Experts of a small language model.
Size: 10 layers, vocabulary 32768.
Experts: 40 experts in each of 9 layers, 4 picks a token, a softmax router, a shared expert of 128 neurons.
Training: a variant of Muon for the experts, 3577 steps.
Below are experts of layer 5 (counted from 0) of a mixture-of-experts language model. Rows are named router (the router's row for the expert) and show model dimensions 0-191. Each number is 50 + 15 x the weight over its row's rms, rounded and kept within 0 to 99.
Before each expert's rows: "raises" lists some tokens whose logits its average output raises strongly, later layers aside. This comes from a sample of Wikipedia text that the model never trained on.

# expert 3
raises: " the", " ", " first", " a"
router:77 43 63 11 46 33 42 27 58 33 32 38 40 26 40 49 47 73 64 32 37 44 21 46 73 62 43 57 57 32 22 48 63 62 41 37 54 49 67 71 45 14 49 55 55 32 56 43 59 41 50 60 29 45 66 56 77 34 59 44 44 58 77 41 40 41 52 76 65 66 73 45 49 38 60 40 35 24 80 49 36 33 61 55 48 53 63 45 26 26 49 65 54 70 24 42 44 56 49 49 43 43 16 33 40 38 64 50 67 64 59 61 27 68 39 56 46 41 36 32 28 44 31 56 38 47 51 43 50 31 43 35 05 46 44 61 53 48 25 55 76 33 39 55 60 69 38 58 51 64 55 23 45 62 73 90 34 56 50 82 71 36 35 42 54 44 54 65 47 67 37 52 44 56 64 38 58 50 43 80 40 34 54 49 61 47 74 79 64 54 40 48

# expert 5
raises: "-American", "/a", "ate"
router:59 51 80 67 42 45 46 44 69 45 37 50 57 20 63 49 41 68 29 65 56 45 52 43 43 35 52 74 37 19 41 48 67 34 62 50 45 44 58 36 60 42 50 48 63 45 48 63 38 47 61 60 77 43 35 74 57 55 51 49 56 38 39 67 33 66 43 41 19 51 68 41 60 28 86 41 66 56 45 42 66 62 49 43 63 28 28 58 44 29 56 49 36 32 54 55 59 91 29 32 46 63 16 39 74 36 28 46 44 37 35 70 48 56 59 48 47 62 25 44 64 50 23 57 50 55 71 32 25 78 37 54 51 49 54 40 64 38 33 56 42 63 53 32 53 35 50 30 81 67 32 18 75 25 38 43 43 34 51 58 62 58 34 41 72 44 84 57 44 54 22 48 27 42 27 42 49 31 51 45 46 34 61 54 39 33 48 93 20 33 53 36

# expert 37
raises: "200", "L", "20", "202", "198", "201"
router:52 71 63 57 76 22 62 39 35 49 66 63 62 69 29 43 52 36 71 72 46 58 25 37 56 35 59 48 45 37 72 28 29 38 47 43 47 61 35 61 39 67 47 50 27 21 62 54 59 72 64 76 67 81 58 67 59 69 31 35 44 59 25 81 39 50 59 33 38 46 64 75 48 37 36 55 50 64 45 55 47 30 65 74 69 42 34 46 71 51 69 36 16 65 59 67 72 67 47 69 49 81 68 30 29 74 61 57 56 33 49 26 42 62 44 66 58 27 51 46 57 19 65 34 60 82 32 52 58 54 34 34 70 62 39 52 46 70 52 31 47 42 57 65 53 52 50 53 57 49 64 41 62 35 37 73 14 42 29 54 30 42 49 67 62 52 64 42 49 35 59 80 46 73 65 25 58 48 73 52 55 58 54 42 62 52 65 38 49 66 56 57

# expert 28
raises: "==", "In", "The", " In", "|", " The"
router:71 52 43 48 61 69 70 71 44 48 59 58 53 43 40 63 46 61 62 41 38 56 49 36 48 54 24 36 60 68 30 57 25 29 66 59 40 66 17 39 42 57 41 37 62 35 74 34 37 62 66 25 27 43 45 33 63 62 63 46 35 65 49 74 45 55 52 42 44 55 61 27 44 28 60 47 44 44 89 55 71 22 52 70 49 40 53 54 74 48 45 46 59 44 52 44 54 44 66 85 57 25 62 54 22 47 34 58 48 38 59 41 37 49 66 65 81 44 52 50 65 60 62 55 64 67 74 40 45 94 70 47 42 60 31 51 69 57 24 40 28 25 65 77 72 78 89 50 53 74 42 60 31 46 39 58 51 63 73 44 56 37 36 35 64 34 71 49 36 45 47 66 74 59 56 65 55 77 52 61 33 34 76 33 54 48 66 27 56 57 38 68

# expert 12
raises: ";", ":", ",", " in", " and", " to"
router:17 42 42 55 36 59 44 39 51 61 56 54 76 48 58 24 22 54 20 64 77 46 31 62 33 44 56 28 16 71 61 66 67 49 24 30 30 78 51 29 48 48 66 51 56 47 61 40 39 41 49 65 40 43 35 24 46 55 61 41 28 60 11 40 69 46 28 52 20 40 48 24 22 70 76 60 53 43 69 40 33 45 64 69 67 72 61 55 45 61 62 58 43 48 30 40 52 20 50 52 25 49 46 41 43 61 20 66 66 44 28 56 41 46 71 30 70 33 28 42 41 56 66 52 52 44 27 26 45 32 34 61 49 49 78 69 47 67 63 60 68 44 49 57 54 32 47 58 55 46 62 84 78 37 74 53 46 51 57 38 35 67 48 62 51 71 62 79 37 40 67 30 53 61 42 61 41 36 56 31 49 64 48 49 53 58 38 48 36 55 58 36

# expert 15
raises: " and", " work", ","
router:12 54 36 55 45 67 57 44 69 75 78 67 81 52 57 56 34 59 70 54 62 59 20 79 49 65 30 59 64 67 63 50 52 47 64 14 57 72 40 41 16 41 46 47 35 24 53 50 58 35 52 55 54 43 49 33 62 51 48 56 36 57 26 60 21 65 57 63 50 68 64 46 70 28 41 51 91 46 61 75 47 46 51 82 27 51 61 55 50 62 56 52 39 57 26 63 27 37 69 56 28 60 44 35 41 83 70 26 43 62 41 56 39 58 57 34 79 53 42 49 66 25 54 51 61 73 38 42 47 42 26 59 57 53 52 45 54 66 73 75 49 78 65 60 55 30 55 55 66 55 65 58 22 50 55 63 33 32 68 67 63 62 43 47 43 42 69 45 69 45 79 60 51 54 52 65 66 69 72 39 43 57 48 41 63 78 30 44 63 63 50 61

# expert 30
raises: " ", " the", " two", " a", " one"
router:76 50 51 49 61 34 37 64 36 34 20 49 54 68 41 55 67 45 63 12 40 47 60 68 64 62 52 52 47 32 41 64 61 58 40 33 49 72 56 68 51 25 55 40 15 55 42 43 44 52 45 56 42 47 51 57 55 41 39 66 38 58 69 31 56 34 38 49 66 40 37 48 12 39 48 70 52 36 62 29 42 44 69 37 36 74 50 40 41 69 20 60 38 22 34 28 51 36 33 28 55 67 35 33 66 28 67 50 37 54 44 34 19 43 40 47 32 56 81 62 28 53 54 61 27 35 55 63 60 63 48 35 17 48 39 45 52 51 28 55 61 19 27 46 51 83 36 57 50 40 54 81 34 61 46 61 43 79 24 48 43 40 57 62 41 50 28 43 78 74 46 43 45 28 52 65 32 71 61 87 44 41 42 57 47 64 43 51 43 30 77 46

# expert 10
raises: "ular", "ards", "old", "ard"
router:50 48 79 31 37 30 57 66 60 45 48 43 16 59 69 56 42 76 34 48 60 55 67 21 57 43 47 63 29 54 34 58 55 75 71 51 20 35 58 57 84 62 45 71 31 68 45 43 71 71 52 65 50 51 52 58 54 46 52 62 42 35 26 62 41 50 52 47 36 37 55 42 40 61 52 39 70 54 33 34 36 17 36 42 40 34 43 65 53 66 62 54 68 49 61 74 71 53 65 33 77 40 39 41 62 34 56 66 28 57 28 54 54 47 67 48 39 75 39 58 36 82 31 63 60 51 53 68 37 61 43 56 61 40 76 53 52 69 36 65 54 72 59 11 52 37 68 41 31 82 27 20 43 28 45 63 57 29 31 69 37 50 51 35 64 60 73 54 53 65 59 37 20 56 27 55 43 62 49 55 64 49 72 69 20 38 65 67 48 68 50 66

# expert 17
raises: " length", "ted", " basis"
router:17 35 62 38 15 47 51 63 68 30 66 68 42 39 60 63 62 43 63 54 77 40 70 34 62 31 34 54 52 38 53 58 61 62 81 61 34 48 51 49 56 61 33 38 38 71 41 45 35 55 16 61 77 60 54 64 59 67 58 56 58 40 37 81 58 61 45 43 20 70 85 39 55 43 52 48 40 79 36 32 52 65 47 45 42 46 38 42 65 17 69 61 59 43 41 30 68 53 51 48 43 63 37 29 52 66 60 33 30 54 36 61 61 65 61 52 72 54 47 22 72 45 16 44 53 58 14 88 42 60 49 68 60 49 45 39 50 43 37 72 56 62 56 32 38 26 35 38 69 52 43 26 62 30 56 56 36 37 62 46 47 27 39 35 53 32 71 54 78 51 52 50 12 51 15 57 37 40 41 53 49 47 56 53 70 65 50 69 38 51 45 37

# expert 23
raises: " the", " ", " a", " one", " an", " in"
router:62 85 43 61 56 20 47 34 69 40 38 25 44 49 46 43 51 38 68 31 18 32 45 46 59 43 36 66 50 46 52 60 69 35 43 45 51 71 44 61 39 63 76 62 72 44 53 28 50 33 40 53 36 42 67 49 62 63 44 30 39 51 47 41 44 52 72 51 74 65 57 61 25 63 49 27 77 35 59 60 44 55 24 38 61 90 62 40 60 61 71 46 39 53 30 85 25 53 27 44 40 43 54 36 35 46 61 36 38 55 51 69 33 60 45 43 36 35 89 33 62 44 43 55 53 26 33 43 56 46 57 16 39 58 71 56 54 65 37 43 53 38 73 58 64 59 49 50 51 66 70 36 80 41 41 37 55 90 43 76 63 65 67 47 54 64 39 32 65 36 42 49 09 34 28 32 71 74 40 65 45 48 42 57 77 38 55 70 46 47 45 41

# expert 22
raises: " in", ",", " to", " for"
router:00 42 35 63 45 54 38 58 40 58 62 56 33 59 38 39 65 33 69 38 42 60 58 74 41 59 62 41 43 54 69 58 40 63 44 39 46 72 60 50 61 27 45 37 51 51 78 52 52 61 55 45 53 47 36 29 36 56 48 65 41 52 61 31 28 51 52 48 76 28 43 45 26 38 38 76 55 44 61 39 41 22 62 35 58 56 94 38 58 51 25 43 12 55 35 36 11 37 41 35 49 60 53 81 55 47 55 63 28 35 41 52 59 45 62 61 35 43 81 35 49 49 30 52 62 49 48 75 65 47 46 56 70 53 16 56 34 25 68 49 73 52 23 51 51 33 35 41 43 26 52 86 38 59 45 51 39 61 62 33 39 80 67 16 35 29 41 47 50 34 33 67 57 39 47 27 37 48 74 45 46 67 39 40 45 69 35 55 47 46 54 29

# expert 20
raises: " ", " the", " a"
router:60 57 30 56 55 59 42 33 49 71 59 46 58 54 59 37 34 24 55 38 22 50 20 70 70 36 49 39 65 74 53 46 47 31 41 42 58 69 15 49 31 59 26 38 73 45 56 37 53 00 61 37 31 46 61 46 47 56 73 36 46 44 52 70 57 27 59 47 73 42 76 56 45 70 75 55 58 44 67 44 36 47 42 47 70 47 77 43 49 36 68 40 51 44 55 55 50 55 63 76 33 18 53 65 32 59 49 21 36 71 60 56 43 42 47 58 42 43 39 20 68 62 25 65 62 47 51 30 45 48 51 39 36 48 44 42 28 52 36 69 52 24 83 59 69 62 39 68 43 64 66 30 72 37 49 34 60 59 39 51 59 65 34 54 52 66 50 25 66 27 35 40 24 31 56 24 72 58 26 57 35 60 54 29 52 35 48 43 69 68 51 28

# expert 31
raises: " |", ",", " and", " in", " to", "-"
router:49 62 49 38 58 50 69 57 33 68 56 64 68 62 36 53 76 41 46 61 68 70 44 49 30 52 65 41 80 56 47 36 36 66 37 54 71 36 52 78 34 73 30 56 73 33 36 49 30 61 52 62 32 49 64 38 57 40 54 47 79 63 73 61 56 57 51 49 33 36 25 45 15 41 33 45 40 24 48 52 68 44 80 63 51 52 38 75 60 55 48 12 52 38 45 66 34 55 55 44 33 46 41 56 33 56 52 54 65 44 44 46 59 60 43 31 42 63 71 77 60 45 44 56 50 68 66 08 68 60 30 16 43 59 37 49 53 74 72 42 50 37 75 68 50 63 69 64 45 40 44 75 31 42 48 46 57 56 42 38 47 80 00 40 44 46 67 34 16 53 28 55 58 53 62 67 52 38 65 30 31 39 37 36 53 68 39 40 36 51 53 74

# expert 7
raises: "ic", "ome", "istic", "ard", "ars", "ards"
router:31 57 61 28 45 45 64 47 70 48 39 69 47 47 65 45 75 48 28 53 66 54 56 47 59 49 33 72 42 57 59 50 54 37 62 57 20 33 55 77 66 53 57 27 34 60 29 67 37 58 48 52 74 39 47 76 52 52 48 62 57 45 38 68 40 36 45 58 16 60 90 33 55 45 87 44 23 72 24 36 60 60 21 58 34 24 58 59 54 40 74 68 74 46 70 35 52 53 33 37 66 45 63 36 53 47 61 22 25 35 54 46 59 56 80 48 58 68 28 35 34 67 35 56 46 38 33 57 24 54 70 64 69 83 55 57 47 60 61 68 59 54 47 39 61 25 63 39 51 66 18 46 63 44 63 36 47 44 48 54 64 45 57 43 56 40 41 57 52 43 55 36 05 20 16 44 40 50 49 42 57 30 70 63 55 46 60 70 44 45 25 56

# expert 14
raises: " to", "'", "====", "|"
router:61 52 31 62 35 60 42 64 23 72 41 68 69 59 50 48 54 18 74 53 40 49 81 43 67 68 65 37 51 42 42 79 58 38 67 49 49 57 21 50 38 60 43 27 41 62 29 48 33 51 58 28 57 31 47 40 48 49 62 69 50 59 39 52 82 47 46 40 64 58 70 47 58 30 17 56 47 62 73 57 70 35 40 74 67 48 77 49 40 27 50 43 63 65 64 39 66 33 83 53 51 43 55 52 62 50 65 51 52 47 49 54 60 62 67 47 48 55 69 57 54 88 29 49 70 70 58 55 75 58 52 24 69 61 45 87 65 65 37 69 19 49 41 69 39 86 59 56 45 69 55 52 33 65 49 51 75 30 37 31 57 39 37 44 44 65 60 35 59 75 45 43 85 33 67 49 35 47 75 54 43 48 54 53 31 32 78 31 56 34 31 61

# expert 6
raises: "20", "186", "200", "2", "4", "180"
router:52 62 38 75 61 62 60 59 31 60 40 84 70 82 48 54 77 40 66 67 44 32 63 49 42 49 34 36 20 55 41 52 23 28 47 63 64 52 56 42 35 39 37 40 64 27 69 48 48 53 60 60 78 63 39 68 50 61 50 38 70 47 17 66 31 32 62 36 06 23 25 66 59 49 21 49 44 79 48 41 61 45 54 58 36 31 55 33 40 05 64 48 35 45 53 34 62 57 66 65 29 61 73 59 46 83 63 70 62 79 47 55 42 71 47 64 84 42 44 48 66 32 46 30 63 43 50 57 50 34 62 41 51 34 22 49 34 44 44 60 44 39 48 54 28 39 48 65 54 42 66 50 38 47 35 43 64 17 60 52 39 30 60 53 56 62 27 30 38 32 53 47 61 62 54 44 45 51 28 52 63 69 48 44 52 35 42 27 66 51 65 61

# expert 13
raises: " The", " In", " This", " He", " There", " After"
router:33 56 56 70 46 64 53 59 49 29 57 74 19 57 48 65 62 65 61 63 34 34 43 21 76 43 60 29 47 54 53 47 43 53 32 47 74 57 34 30 56 31 41 55 60 15 57 63 61 56 71 44 58 46 54 55 72 61 39 36 58 47 70 70 47 38 58 48 68 44 48 07 62 31 32 52 35 45 65 28 83 21 57 69 65 60 57 34 51 61 58 54 69 68 63 51 45 66 58 51 52 46 49 38 32 59 16 49 65 42 62 73 65 52 74 42 76 17 59 29 22 29 32 49 67 47 28 56 46 68 72 38 49 28 21 41 66 55 39 44 54 61 62 41 67 49 50 53 39 52 59 38 76 31 29 29 64 34 73 44 54 61 62 32 52 43 59 39 25 41 48 17 54 73 73 65 74 69 40 34 31 48 44 71 62 40 44 48 44 43 47 34

# expert 35
raises: " career", " crew", " young"
router:49 34 56 48 47 52 66 54 62 51 61 53 55 37 47 42 40 40 64 67 60 79 81 48 45 56 31 41 46 64 47 57 61 45 43 37 50 46 68 52 55 76 45 27 33 70 61 75 48 56 42 20 55 36 58 69 40 58 54 51 45 51 63 57 60 44 49 35 28 64 35 43 57 50 58 50 50 73 31 71 39 64 40 38 68 42 42 53 23 84 40 60 68 44 64 64 24 45 37 41 74 55 51 86 54 41 57 54 47 32 76 54 73 35 14 71 35 80 44 71 65 68 45 47 30 35 72 22 35 58 52 57 63 56 52 39 77 79 31 52 32 91 35 31 11 22 60 61 37 63 40 66 55 57 50 53 67 48 69 34 42 52 46 53 24 33 44 43 57 52 76 33 54 20 48 55 54 47 52 43 76 60 72 50 66 44 70 20 49 32 40 44